config.toml
d_model = 448
n_experts = 64
activation = "swiglu"
balance_loss = 0.00302
n_kv_head = 7
vocab_size = 21792
norm = "rmsnorm"
positions = "rope"
parallel_block = false
init_std_qkv = 0.0248
init_std_up = 0.0248
decay_shape = "linear"
batch_tokens = 65536
Below are experts of layer 7 (counted from 0) of a mixture-of-experts language model. Rows are named router (the router's row for the expert) and show model dimensions 336-447. Each number is 128 + 32 x the weight over its row's rms, rounded and kept within 0 to 255. Numbers have three digits each.
After each expert's rows: a language model's description of what the expert responds to. This comes from a sample of Wikipedia text that the model never trained on.

# expert 62
router:059119161140175119129088084130109146146125088107112105102116129172119075132142127164129159158135144091145091111101143114072095151032143141127168174144156112136108116128135131101197149158191058109187110189163057174101129162119113154112141119121130143083120102127131133099097109105086085137129094106115134152154141121114179046125138134105
Description: Song and album titles. Words inside song, album and episode titles, often right after quotation marks, plus album, song and released.

# expert 0
router:119061125056142132112087119195130171159170069146052148070052174137090095080160157107119146126159104112147123138111142156047087169123132125135130202123131143129109118133172123161188142115152124099171122117127110159148111149095111130097169073126082143111113089142092144162116115097139076127169043106145175143154133123174154083086171095110
Description: Table cells and name starts. Signed goal differences and numbers in sports league tables, plus first pieces of proper names in infobox or table rows, such as −6, +6, Nam.

# expert 25
router:104124114094166137156143102148095190127149117141148094068120162165091099144161104123061160144175144102163106141126158055070113174103129177147129106156096113177135197203157100217154097112179043100162136136127095161105091110172078125097149084112102172077071073133088129157132164140094076127162067113128172159093103152152160132098142165101
Description: Digits and foreign bytes. Digits after decimal points or in numbers, e.g. "4.96%", "12.61 lb", plus byte pieces of Japanese and Chinese characters in parentheses.

# expert 44
router:056130179101148137128107131116081177129142097101114093100051100115150103170123141158122148132178080076126127118101188128102127197110050165088179172142137109187105156155187079160176122153123076104144125139218130170084135107089124170110139101127156142130130074123098134128142117162126153131172075113086126158167102121154119165124197145130
Description: Taxonomy and infobox punctuation. Punctuation and short words in structured entries, especially the parenthesis before authorities in binomial names, plus born, is, coordinates and ISBN.

# expert 52
router:082130111097193127206069113158101149133154112080170106098095123144091098110123136134103118132143134079139130111134156149130044161088069137156163124131114175120115107158122069145156208168126141075114104163200058151107145126093159156078164141132084147098118105152131127132147123127099098158138109115126145148144122080137148108090138128107
Description: Taxonomic names. Opening pieces of Latin genus and species names, and words like genus, species, -idae in biology taxoboxes and species lists.

# expert 46
router:100058167093168187135103114149099158185132110129077128088131152155132079086140162121129146126176081107155151101148161148120068186103105169123142150176138182137119193159192132137145141134107111072155082158139097172022073161131139152086133127100120148112094096171108115132172131050073109098159136093103148132134180103159130082106159160085
Description: Definite article. Mostly the word the, also The, this and these, after prepositions like of, in, at, as in the United States.

# expert 60
router:091134165154126199181112106159090135122116131047061085119108121172119131127122116118120156173134134160119093181150149094077096161144101134154228155123118154143093147151110101084157149141116072098130129143164152157132088112125105147081158106151147141111063100138108104138159137104127143179128079099157161121157140147115112117060127097074
Description: East Asian names. Romanized Chinese name syllables and non-Latin script bytes for Thai, Chinese, Korean, and Burmese, such as Hong, Jun, Ch.

# expert 16
router:042070148089183170111119132169104196102111109095118095139008164133105059076165152086073126134177046082165157124163144089114108196077114130150200138129164176110105173128167087139143156129096051128141120145144117145113083083141175131121160091122150143131105110129125094114151125104157096121145062121135191180111109102156174138120170161139
Description: Ships, navy, table numbers. Blank spaces and pipes between numbers in stats tables, and naval or military words such as ship, Navy, Battalion, USS, crew.

# expert 39
router:090056170088160166161109091175100147158125079103120091097110152151129091111158118145094146135159087112124102105078151111106137128076081128151173124215129140124098180162161112125159152137147070113133146158132081184112164138128104128109131092100099151068104108124111110143137157122142113098137080113111135137165170119135124116051165191093
Description: Narrative characters and actions. Pronouns, character nouns and verb pieces in plot summaries, such as he, who, wife, king, stabbed, wears.

# expert 32
router:080124121147167102124137099148117172132124091107125070126094137153151084124161116167082167205173115120165106105113124143068102154125177111210156160198162157135096146174149091151148176166150103082147120185138111150134092102121133161082141101096118127134112100149105120106155160143076082113128108108087146180124141095140170113079212126121
Description: Military and aviation words. Military and aircraft vocabulary such as Army, Corps, Battalion, aircraft, plus scattered mid-word fragments and table cells.

# expert 51
router:109096133116151149107167102227083146168200111177141090136102177152116137086191135167145146153128097103112171094079168103121108148087146158129170126132154141167100146197202121116173143146050127112131128171169158175085086123187099139117170069120143128112115132152043107164139148077129056162186054130102148120139170108141221096132200143100
Description: Slavic letters and LaTeX. Pieces of Slavic, Romanian and Cyrillic names with č, š, ș, z, k, v, plus LaTeX math commands like mathbf and backslashes.

# expert 27
router:105100180120161177173073115153109152176146066157126061114131141200108090110187143185103091102118121112124149092123151134090130133127115090128121145135157196161089145184136059147126166090131063133146098101190152170107116166091148152105139100124113134045128110092091112172150152154162119124131069131113166145151130087189169088123143126123
Description: Romance and foreign word pieces. Word pieces inside French, Spanish, Portuguese and Italian names and words (é, ón, de, São), and taxonomy terms like idae, Animalia.

# expert 3
router:072087160084144162173071118148117162106101070100086069102098135128123099134171132155092139140153049137177085127158200122074090130115100119149145194137126147131120103166105069191156153126150085120168134130172092191084060160148098139121151106125083169115113130184142137119179152130133118074128006124125122151191155086179162085093142107121
Description: Place-name tokens. Place names and their pieces, such as York, London, River, County, -ville, -ton, often after "the", "New" or "in".

# expert 33
router:067091139126176133147137085131091127110144109134095081104121096165124117109133127138123150110117112116166144127144154100075151179094126120100207133174110165115123182126137124135193125139147121103159089179166115159130122152142120167082140118082112151074124093207112105145135125131099083063134086113101125133102180072108112130057159157127
Description: Film and TV media. Words about films, television and music in reviews, filmographies and awards tables, such as film, TV, series, Best Actress, Nominated.

# expert 55
router:087078102111147180128090103147111174166151084103147091077125189176156133094169147159109130111157151155142097134151198146042088134161108116087165142141147169188099154156163104145196170143150100096158158168159096130133083113152136171127132108133129151050082119194106119160151182141078111104152064142142178112167174112160112110086156174110
Description: Given names. First names and their middle pieces in credits, cast lists and tennis draws, e.g. "David", "Mike", "Lana", "Jessika", "Tricia".

# expert 47
router:105082125132128109120102104098088133152176094140127148118106154135111147107155160144094106162124127124165096119175189156084118187040076179134113155170108162147105111128146128148154164167152063136170082150163131139088093148134129208066136100092123167131077091145088126144123151130123142055144151142084174197148140133138114151081136147098
Description: Infobox field labels. Field names starting list lines in infoboxes, such as Genus, Species, Born, Website, Coordinates, Order, and bullet marks.

# expert 57
router:105132110081172129131128096156094151130127087098101123062107169151124109078106148145106191151173130118124134091098159153111089204120119152120150129169186128167124159145171096138204129195128055117159141163120078154081087135151123136107114097097122122095091099098089102170120138159111050108174110104128186151175124156124107121118153174076
Description: Measures and sports stats. Brackets, "of" and units in infobox measurements and sports statistics, such as "210 lb (", "share of", tackles, MF, pm.

# expert 36
router:099097115080130180166109080129135065173172094111154051133076115158129058138114170098106137131147153097170103126112157085101126150135162151200169157165093130156090165146141113187156154112121132126171083201125091125115093132132111093124139120132125132067105157148141130188164112061121107125198044105079150138139139127166169102127152113071
Description: Mid-word fragments. Short word-internal pieces, often ending in y or vowel-consonant pairs, inside longer or technical words, such as courtyard, necessity, amethystine.

# expert 7
router:106104154102104123125099074188080154117115075153103116103127136150106123110164146128113119127163120104170183122092135111136106165037120094211131133114127182158118167142124070195142156128117084091133118156131073151093117155171146096061130071073102156136104065122127117138144154128141085081176057146115194177152212142138150145145146128086
Description: Descriptive science prose. Verbs, nouns and word pieces inside explanatory sentences in botany, physics and math text, e.g. "buds are arranged", "operculum", "mm long", "protein".

# expert 28
router:111063108131170135132105068130092144189101083139111118075065122080135134131181127187134177155157141097118114123143158143073101147089111159176156188155156168132113180135118087124165083079142100089159144165103122184131123123138136086106134053079130153097064081088096116108172127117134120154138079119096156173118124129117172085089152168126
Description: Election and results tables. Numbers, percent signs and blank cells in election, medal and statistics tables, plus a lone b inside Scandinavian words like Drøbak.

# expert 31
router:053152122145167116155107088153102159181113105132114048068083143157139114120145109124053165159125133114162074104115136082046098172094120120152147127174102165159113143152175118134165111126135100118182136163134068141089145179096144176097118099123069171130104112109156134135110159153122120131128034143095097170145154108123149143130168196104
Description: Word endings, quotes. Plural and suffix pieces ending names and words, e.g. "Bee Gees", "Boyz", "stakeholders", and opening quotation marks before titles or nicknames.

# expert 4
router:121115136123129135110119098164141167131107145111100054142071114163153116111163112193079118121167133117106110082143150120054112130103147135184155160100113137155118143164168077108160129149153116087107110166132097149071104168092112133104180121156096120078136134148096138177137145094135081147183008078060094133133139084174176071142162161149
Description: South Asian name pieces. Word-piece fragments inside personal names, mostly Indian, Arabic and South Slavic, such as Subh-ash, Bh, Singh, -ović.

# expert 59
router:116071166078172117149084090159125136164144100136141123099097154153116084116136098176094138158144115127164091097163148092085099147081086132178192154129071165139113163147152092175163166144164043097142081184174110164115122118155184127080107062131104154105111091146132092124141173148106126111117082112058168138137209110186122141141164148101
Description: Technical and scientific terms. Nouns, adjectives and suffixes in technical, medical and automotive text, such as cell, engine, syndrome, available, optional, -ical.

# expert 20
router:114099164135119137127099122149108181138150096117128070058119192132125081050145167170125131150168102123158156088150204148080113229100098106154172165137151147120115174189148084154165180170148056127113111161120118129158103114142163163124105065092122105102109138120136086129170145120113103159185056103107159148139091118141124165121161163129
Description: Dense list separators. Spaces, pipes, semicolons and bare numbers in compact data lists, such as asteroid tables (MPC, LINEAR, Socorro) and semicolon-separated racing results.

# expert 15
router:102124118132205176159088105152120159137126112136073076088120157131118135124138135124148131179178119138158111118149178109096098123052097124155138126183123145159101107163177121089169151123139104093151098118132104148086090125140179140117144081095094150106111101166116110142168154130118110129116094117128142144201166131149159093111167169150
Description: Language and general determiners. Language names in etymologies (Greek, Old English, Latin), "means", and determiners or quantifiers like each, those, some, the.

# expert 61
router:136101171100192146146141078149090163143173102063085099092164171117140098079160166172125109177137113078140077126110133114059125170112134123151158129147135147147139174128127142140168126170110112128207113153100081159098058164166156092130158103110141133097085069145143126114149137106095084038100066115114140145097147110130158108145136121131
Description: Word-initial fragments. Capital letters and first syllables at the start of split words, often after a hyphen or bracket, e.g. "second-degree", "semi-annual", "Radical", "(BUCS".

# expert 37
router:115127192102151136124100112126104163156130124126063115110110165098123139137177143121088097164131113105148118132143164151072076196129102185153128143134192118155119176141123110103171133168125129119101089175128132122079109109168133170058130099124137142110136111167106134125156188151161087124117041070132149136122142110140133125110147159107
Description: Biography, sports stats. Tokens in biographies and sports career tables: "born", "served", "Died", infobox fields like "Position:", stat cells, and pieces of Cyrillic names.

# expert 40
router:130110147121133186140081079142098162145141075136147086108128134118061149155185150166093151102130081130164123185165190111086078159109118122167186183188144136157091133143164096142119168112135080083101122136097117151074060158124137180124101111123105144097154098154137094123130121064145091100185094131099124165164098116110177165119129087144
Description: Places and infobox lists. List dashes in geographic infoboxes, such as County: or Region: lines, and place words like Road, Avenue, Railway, County, South.

# expert 58
router:100078130106144119168104118130109152156144089088133108168103151160102096142140121126119143143141097111122098131105125115117153155116128155137150142189163147123136177250097097125177191150133116107131096099179117110062137141112082103119133114068094116131149105175144081099157164119088138117132088085144130123151184108166143103090123147076
Description: Biographical pronouns. Possessive and personal pronouns his, her, he, she, their in life stories about marriage, children and careers.

# expert 9
router:133071128119195117170112100154048136139186144102096070125116134135118089131174156117076152177159090085133106115105172093078105134115143151151138142139121154113094127137131141130176121163158155116128101154140066137124089171164127164100115107098080141110080116101112129133143125117105125136142124111098172132167185119163152127119141174110
Description: Clause and list separators. Commas, dashes, "and" and closing quote-commas that end a clause or list item, plus "including" and "such as".

# expert 41
router:123117155092143175161113090137117118120167103157080096085063127145070125119151106128113147140179085058126129126094139110109120187074120132117167160142079175167135094143162126133155142155135119096163075159149121172146097180151120158123156113069089108120117113140113129119115152128086095116169139089126122161116129096143137105172156102106
Description: Field separators and codes. Colons after infobox field labels, table pipe separators and dashes, plus country codes like ITA, GER, USA.

# expert 29
router:096059178102155162172111129136117153162164086044118101091102178153136115110135120191082166168174111119134142102107155076130093136098150158153150149199147160135098149129151095139190142143172090130148103131168122161110116126157155132116174089115096169116072128146104116134145138124095097089159131083086130137166139121137147088095134201118
Description: Narrative verbs and prepositions. Verbs and prepositions in narrative, especially military or plot accounts, like at bay, took to, on fire, defeated, sent.

# expert 26
router:106085162137164136163091142113091183118172097085115079106095142151124118145151132199121163177138076119166110163091196121116140134121079137117147132167165144175110122141135103126121140138182070123142119158143117141077086148136181120101143099115093142117096082147093145149121147146133093102155128110104184127148205107146119138137184172134
Description: Function words and adjectives. Articles, prepositions and evaluative adjectives in running expository prose, such as a, the, its, important, significant, political.

# expert 30
router:142100176144140157128138138141089156146172108101120074126094137118085069097139135155078153135134123094096140147126161124066101201047119126130192175152166098143152143186121119162165099116155147089190119144140158174070106100174174110099186131104094174096085095141115116145170130127138087115138050095092178159126117115098139077120153131099
Description: Political office words. Titles and election vocabulary such as President, Minister, Governor, elected, appointed, in political biographies and election result tables.

# expert 21
router:107109160135180170170114109147072158163151119099111090147118098162158129108145119155097136134187151122160132129149115098081114149088066157133160160151164130142107149157160107119177148176122111094164100167149134168094120149148104156057141110073085106101123125131084093164147145128120143142159147091119136132138129095149166116124128133106
Description: Name-list separators. Commas, pipes and brackets between people's names in cast lists, sports result tables and credits, plus country codes like GBR, AUS.

# expert 63
router:108100187086183131111110149134140157158174124134098096086108153153120100140129178170125121132104098092188082148120193099126067166109097167157155098206120148130107174125119087160126151151163112154135100125177146155077080145150100166089137113095140088094101088155146103096138130116111149075145102095075154147139140158140150106164131137133
Description: Infobox line dashes. Dashes starting infobox and list lines after a line break, hyphens in compounds, headings, and words like National, World, Supreme.